config.yaml
moe_layers: [1, 2, 3, 4, 5, 6, 7, 8, 9, 10, 11]
normalize_top_k: false
balance_loss: 0.00934
balance_bias: false
init_std_router: 0.0273
batch_tokens: [65536, 131072, 196608]
steps: 3457
Below are experts of layer 4 (counted from 0) of a mixture-of-experts language model. Rows are named router (the router's row for the expert), up (a neuron's input weights, with its number) and show model dimensions 0-191. Each number is 500 + 25 x the weight over its row's rms, rounded and kept within 0 to 999. Numbers have three digits each.
After each expert's rows: "mostly gets" lists some tokens that are sent to it at least half of the time. This comes from a sample of Wikipedia text that the model never trained on.

# expert 19
router:472474530530511485460552534504506523540481523511537518525455472469497479474508539517468553489481461527532473540469495522513548533522554533486509479481496503500535526509524506468519526511504491479548491497525514485472478487541490467495533471492480509511483498545506499448468485525507483520573539488487516500476498487500500446520514497571509512520495516491524474531495448511522510494529500530541509500512483477492487485504522514512506485479481515454506469473473488518495521537495523525509508496477452540482490510487532447492447493489480501477520496475482497500476500500512528488
up0:494509506511468577508544479524498519495493492524558490497465449493522487510522484501523521496467501463530472480511506539553489509483492494538510553485541523461478475501519488521516519465520522463521497510518490515483526535539523513509518524508496507486488527552465487529464481518535489509498495525507505476474514512520520525521523498479495498474451462480477485478559497551470501541511526526503468513476546472508524541489511513475507552490465501494524548480554536520462526519478513496500548488482468514522489502516494514484488497489516504509502500511507523538511436494504460489
mostly gets: "°", " \"", " for", " name", " station", " Location"

# expert 9
router:496513478482507474481487509518517509514451458516488481510522531496484490487522468506502546455470473476514476457459523529460514473481506496503498461518486509505496514522518480481452462512483525529496486464555454466493520550470517515467558500528465462511506489485497531474440495500458504511496500528482502452497481499499489509533507490478492505468498527498509545552513512499499511577507487460536500467480483505524487492486486520470493490499460523497504488530498510470500537465501516461497480467456479460512488505490521508491442535505484457475496529461505517537522531540511498499
up0:489504513493502525444491469512499513467463489516533507515471499502504498500480470456462469498510512484502494466523523493498466569511476483536550511549539535521519515497510493517492498545527485494538475537488477529490505493476465495502523512471526524528498511520500491454472528533474499488519464524513514463472555500534541499512519496507506475464466499525540496481509510516516532575488455485515502499474532504475559457504476531493495485515502465501492544510522497513482503470501493490451536488461496524496512478527490490481498517468501460524559534502504514513492535562500484502
mostly gets: " U", "H", " h", " res", " can", " di"

# expert 16
router:497493524510504497494481514513516465493486510489483510532513477461506525507466478489502528501492467469503518525557488487525530450455482448419504497504510535474488472518512533463531468464514546528506503472493511506523509488497534502503512524515523477521549555550512480506495530494537548508508474486458491481461445520476521528535483490497494482508453506477534487518496523481500487486517539508492513466477474511487494479474503473503514511472494464518474457517509512500558492551472523486489501499531532530532468500500544491465497544513497506455511539537516480461499493503507530491
up0:502561499492511529489493531550496489533491484490494492538473511482513460493461519468483539489502456519490491520540483543509498510491497491443523520526465500459494456523532464459503517511483483465506492498483532473516516505492463506482500537464553508485524504526457462500496477477483455513478474472509485491524461522499459463548541481536524435463497501512525478481489492478512479496513497514486527502507483538511520464536496513531528518495480522512531494477526533531502515507544505503512534483467512484500495511420520501488490493501498504504496489511545539485519498475473476440
mostly gets: "%", "th", " Road", "rd", " along", "ts"

# expert 1
router:503525542553486453481447521507492454496497551502444506501513496515500540502468533518529515479532521533488525552501512516506479493486477493521495488526511504496525488444522460483529508499512484467493501422503517482504478514520507477498505513526538509486503528524503524510477473531537510443481539456455506496466492527472484491498467470532522449523534472471538536507521525506490525497447516498503566522514516528493517496473518517509528512479501511491504514482498542536537496496501473503515486541480480526477507527512552495503488470491476520527541506507497492508485492480528471529
up0:534524530494526509446477527501525529452474475510512496546517541509479526503490507510467445494534511465505538549474500498526519503529520486482469526498512502518462502507533481507489497503487485541501513531503478526508486529494462520453500484500504521485468543532507520505514463509546448473552484515535575520454495478531525478499500504494493488498528496498541460486545554487490503518516492492474491498479518493500521525533504523526498506477492455505471512499522502528541533497514562492496540502489527507483488500454462468505494495501514508517462507514522469471531455475527524527
mostly gets: " years", " team", " more", " people", " there", " them"

# expert 22
router:530486542512468493509511524486526498523503501513490500481516531530482483482482520530467526463503523532522517479556510516490531545491489494494519490430507496477485510533528492512464496499495534530520492503505501515496523508493513536512497519504513482505490549498519478514543503522495531526528520463466517464467450515472483477489537474501537543496486503525516575482493503484493521420456503556525498534466521451484519533480512524481491493460474556501489545511505510492508494495489487496567502525528496530491486505483521499485554531467464516478496471509498519525483484482511503539
up0:480471529493490456542541488511476526505541515476490491548478516492513491480479529503507541543511498507487510519534479477490519507485514558474496493503507529453480501480481521537534482503463524516483494516530475531516505482508460502489499410526478491516487501549466474545551508575518513487455528483495514495486496512498524528465498477488489521472504504484502483478511549511511493491464510476523489490461504492537445489507474511525489483495506517538512560503534510490530480491505495508485493539485510465535549512496528516530526461512470512508459500535538522497481486492514529472
mostly gets: "\"", "\n\n", ")", "\n ", " while", " but"

# expert 30
router:451467473465528499489491502472560548509461463505477470510532508566453475476532493484506490467472462504488472522489506508499494497493486488496514487469515490478497513428506503451452543492501514497494496540506523494508502501429517524522472522511479505524501488501492521477487492471488523506495469482457503514502485483499474541509480483480517508449480489481443519473488553460457537520503550515504520460485512502497447489532527476483483512494456518523482498522485520486514522515460526484502516512512506442496511477481499528481494522515465498533467469515457501520521521477518513493
up0:457499513500451533502509467501495476506512499510510498489510513454473485517514489478480488502480496531467487545481486460502514499497516514517529525464525484527540489479552538492488478504531520457503524501455554499468514473486464533511508453497464457490506521524489538523447487549495494518473509525507520520476474483483462508528476478478522434425494499501474490498493498505484503478501523540488504477491517471465523519503547543477519494474482543533456490495454511508517483489463495531483478504531519497461497460521516468471516461491525525491484513487477464526531510461521521519
mostly gets: "la", "na", "ci", "si", "vi", "da"

# expert 23
router:471508463517480536488545539499477505492501531490500498514519512497447479464467509476425523502487471492495485505497516448521523532548469512483509510509495499508463508530513503509450521522539548522497460486494484498492506530511537476545525519507490527522491499511538522468488461524520495512522554502488518475497519488523471473527525514490495512528450508492531528482482491469528513508538482454474496492456474460493544498479487512548495499492500523498482467452494501428512513496484499446487472490490473523514521460491517474529513502496514473468481515466501524508539446485513493537
up0:485515478518518480588483458480519487497508490531548529520516489463505493502509513506508516522529494478549498474481533531457504469489524484484489544515501505457497484495502504491517433499517503489488505441481563539467525519472467514546512487507495496506529516500550497481507529539476499466542513438545498525489508476495537509495504510528471516466516511494494472491492514474525489463500512453512488520490509529490512482504463512499534525516513465492484533472529485519488490474464504517535506519492507486550472534515485491551473528466498527488475466516523527527511462513537514513
mostly gets: " in", " of", " at", " for", " on", " with"

# expert 8
router:473483509505488504523511478553528534558521538523485511505475466553479470497510515519503473487530434520508491525496498480517526483480507533514501505507478525518516508491496457478546550496523519479519501487477488543467532458469515477521488522517480509487521509545502483504492491558536581513515514528466495486519523518509516470516490479454507520464510457515489532530508512494484537548455545541498525505475480517490495503493514518498472500479518532499475548536536479488501492564472489498504478522485495514532492487492514508509486499531495527496503509540456495458507501514541512537
up0:530464472540456496536516500512544582499502548495485518525487476497504484528493454520521505512493522504494492535481492435505525494515483522484531539444513493488540522455501507506483485484529512480476502509502490491525509461481500479489510526517510516442500567485476480487514500554517500457486499494521488461544489519491471466525476477524484478469478517490482466468536520516485484506539484458481488490449491527474498526469527512502490522529517508477493505506519537481526510558487514490506489495546499508501560486503496521474531495505501470503476555525462500537506500483505512470
mostly gets: "°", "{", "′", " between", "″", "–"

# expert 28
router:507504521510505519488509501488499510476502525495528424534478484475513492507496452495489557526507517501536564471507504516505474512463470491503501508515502502513463520500523457526521469496468459510473539552507452503502526500525504470471515495504489516527509487456524501488525543490492525553455488542519521554499489514484473526493480471476479532518494495496514501471505501566506483510549495473489488527499507473575533469483508502508531461510515522481475473503522515476494487492528485474506478496511550486490505504500470514498511514468451484483505522434501523523528439533507484501
up0:492494500470517546476516502493523500455465465529500506492502529528516507498479471474466488522465503483541495550491494494548515510535497516515494503526504504498549518475522476479494509525490481514549497485481520493549524466485521527489532478512511495456538479499505418472519479487511468473508471545498519466514532506501482516535494525532491523498487468483542504493453476513496519504503465485520541508500521448452519471495528534483548527478465548463514514474539487495510458468531533469476483499517520513496507465472518555484482471484510466491502510516486474485539481516516498460
mostly gets: " was", " is", " became", " been", "ad", "t"

# expert 11
router:515533487530461527497486524484492490507489511482518538518521502540508490462501488507493531515515474507517475482518509484477517515511527459439460455439509485459528458506504489493497477510514516516473507450478515503455489578456500483522511534500499504501490494521485455477537472530483535461528524498506493503497501483490463470478507499455496503516516472532508475458502475504515462502486494511480485529477484495505475519486553487459534532472546482497548519481532525479529515508520496468501451518490519482498504481531463477492488499487483511511491491570524497550514490458490507439
up0:487543462511512532483492482466555470470489529518489520498460514534473483487521465479452521496498529503472508491534500481520506537496452487483502529490484459489490515550544518512494480523507532492511509505537512486556475467486508505486507551525501508511511478445431485512508506532495462466551529479507465502461500439491499535552479485517524474541511477498477505512455481514545466517500476498487500484453513517506489431483520514522506487517522537498518503500514509512503530494531490539475474510481510479457512502483473505508525538448507518510479495507540496518517501502526518505
mostly gets: "\n\n", " In", " when", " where", "In", " after"

# expert 6
router:540563511481507523494466498525511452503509483467483495511479513456500489474546499495511497495491500503521504441467480514496472469472476511494484481525527518526492546492481495503511467521482523497510543525505500479529524513496528521468491483535444456521500474451534522530558533493455482502484514533490500503505496543492494490495518482475503537487504506501519478529516508513496465498487505456502494514533484522553512461532534479512508535528457480542491472498505505537457484515542527510496507535493528461495461540489465505499478505452494536551485499438520485500524494500463511538
up0:486519571515504476465509504450520541477496470520504492505474501491525490479502490486499485476484489492526506497461558490524491504481505498524460503506498513495466495482474525470583492587471481476542493535486520496534498492515510516508489516489494471451518475505457448491512547529505463502490512500524488533499489510501506497521466486557507487518540497495512479528504505496492544517496490459555496469477486489480493495553474475500477510493523536512507480469527451494498462545484505507510482507497464491517514498479504511506493511457549506516505497511559470489521497540456518464
mostly gets: " They", "ise", "vo", "ver", "sa", "va"

# expert 0
router:496483483539513518519491520541488480530524502500491513528499480486478494506462504533479520516479472486489509573534470478507507441459512475452524496483511551444489503497511485527495456486569515503521528478515549480508452493542500465552526547469488478515530541487459451505470509507540476506486474517481532467504515529521508501512542491507503443503469517480499505497458491486519494455502521530479481469470466549499482523515468477478524502511513492481485495520545479465462522500463517521493505502502486521513530488481490478526498522495497502477492507526483471523531504478472504522
up0:485486551505528505551472524526526491508525490519516514514542477494501502510494497494466507505497478505493497522565406504470532491467474458514529480483520448464542516484506477503501507516505534469481511486496502493477501514468512505467508468480480516526485522518543510500474508498509534518531483486512472505488510503494497486518493505513502495490496511451478449480498465510419549461467511493538505521454482513474517480525536531514524490512547492499465512520514519524527496499479519535472528527523525480519491466488424495467495520467477514503509546517472477502506517459501505537
mostly gets: " University", " government", " International", " College", " professional", " States"

# expert 4
router:482505473496482552470475493511512510515483453496475476523518475500531471510488493459478539483449495522534512490505488504494443504487465492512493492498464491504490476457521522533463519518485495519506492486511523478487475444524507509471533498517477509497516551501491526523521519531530514545520463521493515542497488527498500539496503506505511468483533469514490509499471544506465494517485534476543520469488478519530563461474484504507502498492509495528460464484516483473496475538540464485513558508518514521482501490465479515440487499516480492498476543471445511486478503575461470474
up0:524475505510500508494501473530520502498502485445518513454532458492462505476455552460476483501470496525532486490451484500466521506540490540511504533496494506493509508503521497510456461512530539509520500496467530488552477459469513526497480448498514496504514532532526532525501457489531505463473486504520514500532564488488524531492490502504509510474501483494499506449536539483521517489514475486487523507499517515517551521544476541460465471551546528525460535510446469504506489468480523477496485484494479503483542487526513484493497481528490476477530511479487502485525471466508539505
mostly gets: "ic", "ive", "ly", " new", "ous", " more"

# expert 5
router:515542465516474503519512522508534516525499462514535461494474506485504449471504527513475457454446534454521504482502508491489495508504516509501501459469441521464509475493509521502492497493486500496500472473477491503475505546522506525518492530511545522535501538504486462521524525508527483539534494507459479505456528495487523512463468554485509491507509533498498495499482505508482504490527480499510494462485551505501474528472562490554515457488507497555496509531499482453518479486506500463525489549480441492469487518487551495542522501549497539526502511477500509536505480477515497479
up0:502503485490494459494472529487559476464498503517539483478474502469507506462487517511518518517487507476498458471481517446454508490464513543523473518516524486488515503500478512512482473472458525483493499509504521482476431536453466529482442517483514520490564499521489577461498561532526480525500496460485512516503529521461502480465525512509503549500460509499504504477496509497506514493514484508536478491485471545474472492525481502522543491502496455506490512517503522472480541499528507525519484502483508464450491539474505499505490455518453519505501492522531500517527452508504506500
mostly gets: " and", " or", " &", " L", " San", " Robert"

# expert 18
router:498502491525523519541463534502516490511527489475490528487476534505512490461498515518475490438532529496534549543501504560534496506507545497511488484532543479514491535472478462524517545468467493468540483478520501523464445534519515484474493491480495488520498484516498448471472512508530471504478502478454500441508507508526523482443480499495492477541484483486482481502534508479516527538463491532505522515504462532551519527505498518528510468491537500483504511555500502472531484491503526501495515501491493546477494524523524529533474511556479497465508481482465518499507513479522500534
up0:541476501522514497468513533557535481507541488458493503509494563497477470506485488503481466494431507527502481557479465525518493499513498470491476501520486442513502476517488499517486574488485539519544515499514464504482482505495474529508506512469445482511494516499491484517479526543538529523467519534486488538553526519491509499488516472566485524473480517495496494495524461486481478499512536512516493516489467509481498519497512497468483483463505552468533479498540450480499511554542505524502507464498530486508503512521529495510487517488512509490478459480451522494500509524497477532
mostly gets: " University", " co", " used", " series", " War", " round"

# expert 27
router:497456475548510481503497516471518510497525501498497495492484492477566495471467530460518466508506474506513505501470498469516565455490489466495514457525484522480555522484504498508447451498489493527544535506482524485506512491575512465469497514493500505508527499502481503527511509473535474486573453476509518508487488523496463526474506470486494512502489500481524518535486521487453502481501484451488494481518459487512533512529493517504513477498516463513498420466526486508480492557501535529519497512461477520466520478522512490510526512491485510555510527515503523526534500511510472519
up0:478496517503456474463566540550504521497482450518477504469529485522502487501526464482494508505425530541515488474484508529488530516503494500507497537530495531509495496550513499519505496511485465512460502588491497516520487527532489496536529486444548488531527483478455450521535513509447491530483516513495501555506509505483480499503495482545508517492495478522527503470494489503486514526511516514516478484467459486496534499470464535480500490501468482547483484473493525519461492527517512464525525522521504511499517481494513502464470527482544503491533543507530502528474511516500498505
mostly gets: "y", "ation", " of", "e", "s", "o"